Weights of a small mixture-of-experts language model, trained from scratch on English Wikipedia: 4 picks a token, a softmax router.
Below are experts of layer 11 (counted from 0) of a mixture-of-experts language model. Rows are named router (the router's row for the expert), down (a neuron's output weights, with its number) and show model dimensions 0-127. Each number is 128 + 24 x the weight over its row's rms, rounded and kept within 0 to 255. Numbers have three digits each.
Before each expert's rows: a language model's description of what the expert responds to. This comes from a sample of Wikipedia text that the model never trained on.

# expert 11
Adjectives and participles before nouns in politics and government text, such as public, military, political, high, winning, governing.
router:109131113103130138095116162130128097134115115130132098104152156085113111152130099127067128136141115144139150151158226125118101152122154101130110138144127128121142149129143115121088119110158108123135137158123102159144086175144132244132142113140147123112131147121114147106133099127131147120123145118121119139150167165112146147126121117139175108170161126114137103165123119103120136101113
down1:151097137143135143121172121102100206147106095130108124124164099110163111141157116144157116154117085148122161140079114150134101143112143153167161108108080107106139133108149090138130133150113104107094101138149100157129119096097125085125084131084153129127115083176163139182155128120131095158144143114124124146138147102133145142075104146139112119105087122089137112118101132118089116149169
down2:101098127139152095141146139112143110075141115127140119100107148111135142108119147091163126106129098107127144111160166112131138154174109091103118136154107175105158135098103117147135126129146171138122133068090077099168166139116120118137161129123119160071136144127104129110133123121156088140118158099159133136116107143135127085108103152133120077115144135104107140129156087132155142129084
down3:119095129122104090178147155131148146146119116130135090138104139105190170150121129061136122121094155101201114106128124161156124134117114135114098085129156159142125133112138147107143164147104145106144116119175128130141071156102140136145148141100115123116155084156120152149150158111101168139120136142193108108120138067156093117097075125139097123103139099182111129128143111148160107101119

# expert 22
First names and initials that begin a person's name after titles, commas or table bars, such as J., William, Richard, H.
router:126140128126113222094093143138105054091129126099127104099122172098109112153140109122141179148112130157133155148129146107156107150099130104149126155155144094141143134114140141147097137108156121124121138162146117163145095141128109184119135106122153124123149117105107113118148096120137179112124151100118108148129155156103129132149119153125184113131137102101111091143132112113107173081100
down0:118112127127113136116123079139139164107139106126160082090141128119124079106138143152205113152159142128132151142161136113122147131151147126128170148101146149125093138109111134078146134146179140117149139179136116139120131108139172176140122082135086178124131125095132170100125139127128112112146130135141096105145114116112128157136109106088107107107123105134156132142132182152138132116145
down1:119166097093096111137113163144151133139131084186137136112103102103119125125103125095140100147098091118152097110117215113111159166181155101126088123133131131129131083134144187138098104124130097128152122160176130089103166118092130126130143155115126140145141113128149104135104164114102130126103136140119159134099148157178182141139137123135078138094104129127172167135158126134158149145161
down2:138134124155179151091093103142112102118174132128159103125136104110073146114106123112146151123130086125138161106076176145157143122095110134116085138108161153142143174121175128169145132111104120177110135084138117147149123105175117155134113113085137104093186095101088109137132099122106134109126142094129125146136104124106121133131158128121173128085147112115106116083140141139124077105119

# expert 24
Quantity words and number words such as most, all, several, two, often before of, years, times, e.g. Most runs, all-rounder.
router:115136070130131168103093131125126078109098155138134085100118156100137108152143120103105161180135143151138166164113171163125109151114146106127133148139123105134153128138145139141105155111170120085126125172143100116153102176119116209140152106139117155084143128119108119113151114130099142113153129098134127131152125158088129162145138122079155117169170090119139101135148105115138161113108
down1:158114104098123155089119158127115091157153137145137169121133118140117101165174119148142120105136154134124126105130098136121130112158089161119166151145103135142130123142107126114154159134133145172115109150126098099130155118140144134149183111158144165187090132125178081132123106096136143152113162081167165138135138095090146113174129149107147153141107092131191124120150069101147110153118
down2:135131140142122110159103110134111158169137121147147151104110153080114106115155132142088144154148150152118125149085116111103126107149120133123121092080138160146139132153120103167120109147129182128115123106101122164100105117051079123097207105138131179120102141089109089089124162114122169127177114153134147143159118130078077116159152210122126064106119166112123159094138111125124108120147
down3:149098178158106161149147103099119169127130115152130148153116123122126082111163140145121137168127137126128105172125116145116147120139124133097147177141095131128102123103095116122142132086128122134115126084107100162129111150114143114115099149126135139095154156174155147173145126170085113134132155115139109153162143107123158145139129142174141148123155177078124161103117151120131127132117

# expert 28
Table bars, list dashes and first names in sports squad tables and lists, such as Davide, Joe, John; also v. in court case names.
router:110134109089144247085093169131113069100136125097150119098121164093117122152136113135141167147132120153142146140132147126150114150128111114137137146156135082131154127092144139144105130112163120109125148144152113183151104131138116233111143113129157129103142118093096108114165103101126163106142159081127121153141165149086146143139145143104174130114133108093134106124142118124110165087137
down1:118104118126114107122104126143122172114130154148127120158138139160146128125141095087096129086134135112102122136077089114110160160110201111104131128118119119111149123104083133149181145114126154124123118132129114115141105129090109072127161154151141133121136142113126163156120127145151176108126101113123158104163124107134082178122115125145145104146105147118167118116130160132107147123140
down2:107147114144108102092136160169122159117097101141111124165109112128118133142093150125139151149137136115115123129128114159135137109139133082126184113150149151126103116149147158112130169143123115150145102111137101094095140154108125077156148167103138130153146140102116117127156129163171140144124117087165134117111097141134122109128150120142134131107122103118169110128126159143097158155094
down3:104118179158125121145091093070124203105104140125124141136119135131126105084145136154124137161136118157131154136147155110127159159148229157090132154156134160147136111125119125126136118135114140100130151129134121109110142125151109081131146153131148110132134163114107120135141106126168124110107141103132116079133152155103148125113155122144106082128130096125141141115127152128153145144136

# expert 33
Counting and ranking words after the or a, such as first, two, several, most, next, also Last or Final in song and film titles.
router:116150097114108158114076134150112074155115142137129098103134153092125086141166134118107156133157134160157152153089166130105090146116154110137125159157117119147141143173157136144075148113164136087119148164146086161149116156127138186134164094156141156118142123127108123099157113132126174142143153129112127117127143160095096170153120127083156111152160110108147123133109101121134130114116
down0:123176153120116144141129120140147093100147124151131116128109155142143144165155146120126118157160126113136127125103164118103138110093109138145185128124165145121145101169108090128089100152102143104162146100106122135132104140141140139096115077146132133123081131116130163100121157115148127107170075157104106139152102164172180127137126123149145152108173125144189154132129066113121161108127
down1:121108163100143155181112088100144111156130103091185131113124122158107131135145114146185133150074140132146128134138136137168142081140104076160134120178118139112115128145126119142148102138111108149120118149107090126149134138130101127082082100112168137157123154112122129159157137092158118100150139120108124120108174094152149124106142150135170146119137137148123123125083140106111105140140
down2:127121148116129138137103173167103194132177147180123064089103086182110128123132079127107117098128123134157112151173129072134163129138125122166132110127142174135116114147112120156121129128139120120170135135159160102106181133155139186138126122121107118110123176127145129106121113155126153115132126115166119157132150156106147118135132138137165137132143129128160122183126106167103111130085

# expert 13
Nationality, political, military and civil-service adjectives and articles before role nouns in biographies, e.g. Jordanian politician, Civil Service, military service.
router:101133096119125172071125174141145088125116147112134100089137167095115094128125096133084156149139116153153145124131193127116110135115136097136150149148125106146133134117149154128112123086165112110139115152115120123157085165128109233123129112143146134115142164136120145111131093115129165089129135110119133146146157170101131146127145132137183099147152107107138089152111118093101132102107
down0:141149153113119108120128108117137246130104082116132149123104150144104131103115125111158106171116082095141121089156122141118123125106103136129142104169134167130149118160117137145111110121162080135128108142090131077168133137148143148115104144132111100100131118135137151148148093132135174165117151138130113138139128146102128121147097117171144118119068157112132114088160118137143149143155
down1:124122131111112036101089105113100187160107132105153111171150112117103135120119126123146141133085141120146142139158132142078144153107112132170168102122078135099162121159131112122115127153130155155137114161157125108130109123144157143099132124127105153131174094129129102129146161100151084184142099111175086148116115145139122126147108161109135156111150136152158092122143117133137148156147
down2:093085141107110133109103169101143092117169136113138126138139088123085105147142146086165125127138147115158143132159108085162131085145121093144140103125090116128087121130147167108192110180106164075129134134087168139156116110132128124117156113130095104115171100096133158105090127122115123076155147136143129139120105098113161145108098133156120143142131119115127136133110151156149151124174

# expert 10
Adjectives and nouns in government, military and political names, such as United (States), Public, Soviet, federal, Eastern Command.
router:111157108120129154088125174133121082114123116128152091106140163089108100146137098121055135158137135136154166146152197134101109151101152093138139150142124121135147133138131137129095131124161121133134123135128108151160118161125132237113147119124134124117137145114107135121136130125126165125105150090119120132146165161090149165134121131138162103138166102105124080166124140087132135107113
down0:105102141137080077165130093076143197118130093146117153111114159141165125110088127133138146125102134111114126099150137167098101116179090112117121104078117139081152113094143151108142163157166110107092155154104132098098116175137112106113129153142085156120125102142174113138131113129121129119143084113121138110097134125153150136089102113083126107124101150146103139105149129104136103157123
down1:131143103142105103141089150146134137131153130096128124141171147123105165113131105110118110159103087074148192107117130194128083110137123142118148096138121173122173108093124159117159141158113105092152150169110166177096147105161134091171174129114095152118128073146108146144160150127138144154149108117141130122139175118092076115125084149142166078125106146105112107100119118078160130114103
down2:097111144099140148126136126100148047128135120134130138180119138093138140128154123132125145132147125071131109085121145142102111153065127099158120093118117159158139177137158118093128127156119151152145131165135066106100177134136109152136155127139152095118088151091124157137164111122133130139134134117097108123092095084118115156166179146137125134117096095117156124148143129156116156150117

# expert 1
First or middle pieces of uncommon, often European surnames right after a first name, in cast and credit lists, e.g. Lig(eti), Stra(ub), Co(x).
router:114116125150118208133117158136124029140100156102145123125136114119105130150111108128116133136145110127154146141149193143110102128090148131132163126157146099164159161121139132149103132123167127094093133120132081185130110130112122170117163105149135134107149166089125142122142110113144167117122137127127162166141137177087106166115108140106141139169162126134130097139148106111136157085121
down0:116117120142135131105100176114123119134093100130106174154120109119134089112139149129119156152130125106133135120077143141097180143126108157129104087128098096162143103070138142159130139077131117125126149096131109129140135071157123123135121190142136096153140105139108168143157117102140121104137154144119109111141125141128096180173135085093149116118124175163128120105130144123072140135140
down1:140145144120137124092144110166094136161113108128162140130131153147143149162135130148143136128134128195058150127146112112119104135126105160131132153120140105146104156111117095158105136095150107152110121121168103125068087131105151127134118125152151113143129135111135149128129136130105139164103154079116179162159151114079149105132143148094180102076140166134140117110116106107106140182141
down2:112102105165154131167093168112153100134090122126109149150141164139166110137121121143143130131139137114067120086145119141102146097137178162118140138134125188113114127100136149126145160091126120153136119135113146103141086114111099092145154128118098114113096125109153137143147127110128156152141099131143138094106115100138107129119124143186134103137140128149149103165183129104155075129130

# expert 7
Latin endings and pieces of genus, species and chemical names in species lists and science text, e.g. -us, -idae, -ensis, -roph.
router:112156119110115129148120162114110040118120160101165089123154145119134125140105094118111127120135119172143127170137144146118104123104140123173120140116100071139141164113130115127090116105145117119130135159142119152163096136158138193126118096128138117100143126130119119133153133142128157124131178151152114138109156147091118121138108163112155135127134131122158087130140134129129167096127
down0:115128117111123082103162105141110177118134141113125135112121112151116132099098105108136116115129107154110171104119007138123145124121094125126169131180079103113134116117128132150172155144124099111114137108090133117129137147116099123085123120105103094111133097097148170162091113134105139141114129143169148119164134134155139125111113151138101146124111153126124088150110133108114129116098
down1:141141134142163139116157131115162008110133153087151117157125153090134144119074106114143100121132127133083122158180121089147156109104140150136131126122131095165090083183142113129143117126132082155094111131120154142150155112107133141137112135144158138129100099160133117122108128107120127135145145128114117142153130150138138150128090123138091101142104112110158116097143156123117078118120
down2:139117133143129179126100117136113078142142104104180134073136135097144123124117129117174093166099113128136170122144183158123124150116116097117136136122118114132149135137149146121154153102125117119116099149135141134109104102102075121130135132137110163144146145105088142123150111122089174100179108101146100104139127144143150148091151150115126086120153140121145105138114093098205154131105

# expert 6
Word-initial capital letters and first pieces of foreign, often German, names, titles and table entries, e.g. E-ichstätt, E-hlers, (A-t Swim.
router:110128128142109191107094161123129026128088135101148104142151130114118152145157121132117125161158104127152177136151153136136090148095162126149158136140129112128149129150152146159109115159145118109082147152145076125143111163132100128100149108153142130094144133097108137112176133105129187078119111114131165153137133154091138143152128108141138131150139116130135114168154100095113155106116
down0:096162175126112121136115118096163094127128099162132115119169153114119139108136096120114114127127113087120161118122111130100129098121100124104198130134180099142096156129083104123136140102110135141173126102132170136098148158104159118130121118120071107100159102162095134160118158100170129121113138136064175153140117196121102115133135147147150112084139137133116116157156094108143112118127
down1:103156117119135165095121089081151121158146098111120105136098106143116112092108115161128137100100126097129135127104091103122141141125129106158135164119132115148147126136069108101120134170120136146140168137134116101122107148129149129127122152113096129084115124119102158144166148142135137148141135118125128126154082156085155146102124136154116168210145139131138100169114138117134169163158
down2:145144120143113115120105144096116109122099146105128137117125122109122128157140171145144135089130099109120084146124044118158098106112152131155075076085107120116141136135146134150154121160098123136131146144155099152139127130094103102111100148111123153106125131121123157112152090164121110154096120099145177144129120112108128164134118123130143107132108098122113116069127127115121130115124

# expert 32
Quantity words and numerals before nouns, such as one, two, first, most, several, some, half, 23 years.
router:127145104123118149086089135124122083121100141133124090121113160087130114167153118114100162148133129143144158141115181145134103170100164108146130151135126116124152140139135143153098138121163109095126114163145094155142106173136105234138166115124136150101137133110093130101132111122114156118161120102124133126143135182092127160152123120103155122171141103103150123142124097105129164109121
down0:118117158104137201129137138127159051110132149134094153115117095191122138143142112151106087129128150140110131131160105119156120144152130116114114162153122139127189125122164119128136122121152119105125119179141109114134171103158107152113141110119116149127150141154152148108122163141166118102070168177102102120118119154143139117156136086120129150146134145088129115174154085165143130125125
down1:138093137098142134147065116158117160108104123120129100123128150115128154141147080137120117131143109092160154115119161149151143079128103141136138085082110112135158150148117116134154142131137126143142166107173125119122132126149141183105133134164103175101102176101094151136137107163139218183128128123101127112133146126122164121124111125155130161109150152128104130124144170115116135157131
down2:098125184139143015150145121123099206158146149154132105152194150153178112142142131081166110119123109154127118127185156138156183132115105121122134117125120127128125159077112158120122134124098138116123183197114125108111119139118123145131091137128091115114177125175162124118118102121119084093126125118121112125154140114112140142109155168134137094089126152155146129125135122116131163121093

# expert 8
Table pipes, numbers in data tables, and adjective or noun modifiers in spec lists, such as high, air, surface, Top, Density.
router:120134107111119172113129151133115056115116109124100135131117127125116077133144083123047159145130144141164132135116191123116111136138160107163118159133130121135143141114137109122106098095179145148142122134101097142115082131154120182098173097152154143098102126157104129120145098101151159121127162126155141144158136151100123159132112152123130115117147116148161113124162143106093141108128
down1:154154125156137162155119123123097148116125127158138137147131091139150086155140093134092148117119199115088151114083102120143126163125122138164141105107074136127149098150156080126140136151156124119132125153122084062129135151098108128103146117175081129093081150089132126096136065106140117128118100129148135138130092139127145106157131124110094107124109125137144127127120120140177150118129
down2:084147120129110122113130104102151150126130105099119149112100109148145142094079128130086135087100140124125105093093151144162152121138147108105129094138118115081129152083125116113098130133083170136142135119103123111117132102088128102116132133133090152139107119121090128099080138148124102137127158123201134126156103115134148155071082152154149095105181090139163144146139115116106099139149
down3:138115127131051082140106140149121154170176129112106115081110122150108145150139138107120129099121116113149125132142085120115133147151103154137133130126105132108093139138131113135131110171157156106147147111131126087107075152124135124092127143126175101153153146125142096131141146192123139141080123127155112152081131145133048157089169138139141125174141087107129162122133190092121146115145